Experts of a small language model: width 384, 368M tokens.
Below are experts of layer 3 (counted from 0) of a mixture-of-experts language model. Rows are named router (the router's row for the expert) and show model dimensions 0-127. Each number is 128 + 32 x the weight over its row's rms, rounded and kept within 0 to 255. Numbers have three digits each.
Before each expert's rows: "raises" lists some tokens whose logits its average output raises strongly, later layers aside. This comes from a sample of Wikipedia text that the model never trained on.

# expert 10
raises: "|", "-", " and", "\n", " "
router:086164119175155131164138102129127112150110135056140112132126146132159183128134130143134107144096134126083112156088091169106179136111099095110172116111155116096098179083168144116077178145114151057113115134122171069121114118109121175105129083133087131137127129116134150124154155062164118164204176191132085095103129087184125127109099128070098116107171104099086134159143114108144094117095

# expert 19
raises: ",", ".", "-", " in", " and", " on"
router:081120117110040163111149121137125084118111119122095137084046136133127135159123152122133168135145129096154157144128151136188168128143125099163137136157093174168125135186128191085154116091145115176210140161112075169109132143139084073175094138135147088139109180142107148063092138103131146148107113173084080108073151083097150078163142118171129073132133164095057089131158133123150107139136

# expert 27
raises: " and", " of", " for", " in", " at", ","
router:139138176070128139135131093116162179146104081128124142109117134110122156155122136072130081122134127141132110152121152114133167101123116121131116151123116113100196120149174189126107087107117155110145141142152127134122103085117096161194080122144064123063032156158123088070156173229191140107095111104099148110082131117115060158153081122157120078132143132092152101072138113118103068110134

# expert 26
raises: ",", ".", "st", " and", "-", "0"
router:126115124169087143142099118131172123101095126084123126149080072137089130126163186188131117130144116145158093152118147157173086172150151066116092117063074159199155161166091080125135055090115113155066146136142126131132144142152093159132126160110126154111125097110137162135084133212141105119156105114128130095142143115123103177053101153084153106109110125174155155138094144147135138161192

# expert 4
raises: ",", " and", "-", " ", " (", "."
router:153138114160122085120107145117123249097161200108201118152183145081149106127086093084142083175119098125118108077176128117074131119135164142091137154177168124085118082105126139140108158132094135123105104134122081124131099158128195126009130074113164109156174120096105110117194157112142135165082111159086074097191164153148139170132192149092073190109155110141072137109105103112122137161143

# expert 23
raises: "0", " and", "5", "6", ",", "7"
router:141095124116144184129145145126154104095140125092087126166137100102161087115203096167131095106130170151122109157152137111160148112182137068088110138117164108130178115129102090108155121122137132179147132090139109119143170104166111143090161138112113101120145165083142142088130163196118091152101114086150204145158160131150154171050155143132140106101129148175101144110163144104171165135133

# expert 28
raises: " ", " a", " the", " an", ":"
router:091146118142122118108101152118154090155156107170164123125163171155062085095127090084128193120122116137080114075107119117113144135132096143121228109134134139111087130131141187139191126135113053158051113120138168175100120091131097143141148148107166204141153159247172156153131096108145153156119118172113149137164092084099101090156148137172079131148128118091124115113112158163135206132166

# expert 9
raises: "0", "5", "6", "7", "9", "8"
router:117153096161119136122126142120139167112063096178109137098117085108133169122111099154116199120130125054159086181062142128164056137166103102113133124099078157219125163143075165101106103053161146129184135123169125130132106137138138175104091175182136112087159055201093239139152135149116125084137138104092096087164144191143090118138125117123144090156134097095110120154093142085113130106165

# expert 2
raises: ",", ".", "-"
router:115134142162128108120177114141169132134115149146088138134119159112137082165127122114151098119109160126131133101169126111122147135145114158099084136134156151142104102087154124094108130094150117182139152176131059116202178075145114051095132147149076092150130149083132132144183188075149134112102148106103116115151155199143156111082181135123153070174138107183089099106177089109137170128188

# expert 31
raises: ",", ".", " and", " (", " in", " of"
router:160117109148090207082152096145087101096136055142062100153154112153143095108142127105122148106152141061091209143201135108116175120141106070068094163163094149120186141136136123107160139129099175122194129121159127132093124121143065131149148129164124103127070076094120159038090171211120076080143150123080142105161155113090106141135119150156146171135144132164156134092156160123136155107155

# expert 29
raises: "-", ".", " a", " of", " "
router:076142120177125140120158094140166104121081182159077154136084148114114106153133147122162115105122153144123134131188146120146116158149129143120105139097158140160091141098151099111106108114131120135207151144112087104179172115136079075093122164161077080129130161097143140140130145045131147102097134104092123154112129149140139092115202155092162078196140126172091129101187104095148197130183

# expert 16
raises: "ian", ",", ".", "–"
router:135091091099096113089106128105124071154139124120148160148085090157008160151131114126130150166146113173176079106071159131137153153140176103175121115128068114205137135134102083173150116113091091123096098117109135168137092184126146097175152154174115125139132114129044102148067119139102137052117067201139134155072126103130161089197112086164102131081118115120181114167120142148116119144101

# expert 25
raises: "\n", " |", " ", "|", "-"
router:209134243029125153100199156118093145187102120181128152100102121112097110149114172118112134134156128131140124104093130115108124125087127097133117123153132132103101086148123180113164123124152145163115127136090072146110157109128154144157144059145126137127151056122091096103128075152140158163152085155186139172060105101170097138105088115066152093096136141112162107142097116192113132108070

# expert 8
raises: " a", ",", ".", " his"
router:086128125171152099137157114161171127133103187140104130139095167104150076137148117083158113107124142134088097128181153101177171152157114160100097132106162115144082128130164117078128091110138116121165124147131067103191159107144078099062094139165099085153119173082144162157195158071135135129100170088107123135144105179158169139133177139113157085176147120206086132120184104082146187132160

# expert 24
raises: " –", ".", " -", " to", ";", " /"
router:118098134148120093150081154104078187138165120094191107081180119112139136107142143149124121168103116139107163079182094146072112119130136166137131142182108127148104126133132063229131204160132110154036106145150137123067134163115145082157143119121131150169144120133123110143179130099091133127128188148227079160148122136091100178134143129183130142129127071081218111155140143132142165113118

# expert 0
raises: " ", "\n", ";", ".", " (", ":"
router:159133173126139096134099158135130036130131181111193111133144123140109073139115174138104114089096145098163124063091109141053099089131104121181127168188098126118106129073153161156094118150109130127137114143207102110086171035095098103197159146091130112133095156078137119191119098098113126118114139122206153175131119156149168097086131068121165165134115132145123158141171115141120108108138

# expert 12
raises: ",", " and", " by", " to", ".", " in"
router:173158145075102111091097123141151175149136172181208152096158140144136166115111171105107099124119101093110088053122115097054072140147138085157109075172158122118098154106110126194140109124068099087076118144111142108085111150094123094158149129129128142130129090068140083112130075142172143120110185163207167139082112134088153115131107128118133206131096153155175145171145109120108097098116

# expert 18
raises: ",", " and", ";", "–", " -", " –"
router:126120121144134161134180109140161135097071106115102129142087123140086108132154149148108157097151147083180092149161144166163058162113144098112107135083144132145129116146108123085152049089111164171157129112112098108113153184156121153109129167181142133138160088074105142121149115214074040135134115079150141108099122105131077134113104177051152147149085114182101091137113138122137119128186

# expert 3
raises: ",", "\n", " ", ".", " in", " -"
router:100141123124151120102137116123137122118138141082114118109174151132125120136143125094139094153156109135149135113092135124181122087098109205125137127189144105112113109150110153148130106129181149092170103113125097151127173093105165060082071075110113125161150140105148097136161152091104086145134147073093017112193108094181154147097132174115127187136102123129110096101088144135109046166133

# expert 22
raises: " ", ".", ",", "-", " |"
router:112119143137126110177147196139098056150179122159171142152215105110152126128117148091142162109117140149159143070158075141097080136142103162137172101179072088089125139076154098164114124154113125144090118104118174113116102134134106163157166126084174149085116156127105100149117125094100142131090156176115173148190146146072149110072111138140134168183133149099148184106174131150103190129116

# expert 13
raises: "-", ",", ".", "'"
router:146141101131076126109100101128132073152107147162124176120046124163157147142076116148161198124110118176135123186124153085108181091145141106194118142114062156222147124136130108126157143089088059144142172167120078182132132113088106028129106151111106083161118116142078137123070101105120116129141103135090059127074157146173164082154141067152113147110113163109133139125158138180118116113116

# expert 1
raises: "–", " (", ",", ".", "2"
router:095140093154148120123137124098115141135126118111126124149073104094095129137105098176113144136161149170107123096109130160145129147104153092152141121073141143180110076117093110116181108130166102164160112127083113148112123156166188156079096182198111078130134103145117225169150144027172139084124135148100095162119133162070139077206139112170121100121134113113142114143108158119130110112141

# expert 7
raises: ",", ".", ";", " (", " of", " as"
router:134169077167149151126084095129108215107173094099105108137167126126149172139069104112148107165113117086096192169241138151109208079118100223157110130148122152126161125147168127101073136167096150053163169157123132063134079161110095160165094143127124115123109137120140114089141142101138106101118124103109074106161114098057137142139136143120095184140108134094097219119117133079133120176145

# expert 15
raises: " and", ",", " (", "s", " "
router:117149148216111141149129122153167102115122150162089133138053170106144126143137099110158093101093148136103132145196134092166154140165131150124093100104148104134072136117171109090145119121123101158175147146134090095171188082139078046064104149148085096138122161093133153141184151089169133109107120088128065137127132198162148098121203147106149077196135124194081121095173092078143136145175

# expert 11
raises: "-", " (", ",", "'", "."
router:087125132180135127124168114141167112111126138106119161093072118125124067153131149154136079091129131129068125103213131108135136201164113159112105146139148162160119129114118122097098138118192125143155141136149076110159145110138158079051122108098121088175157171086155165138185142038121129125100198156084107125105144174144141137173227156100133071181141124177077127152182080142130131126213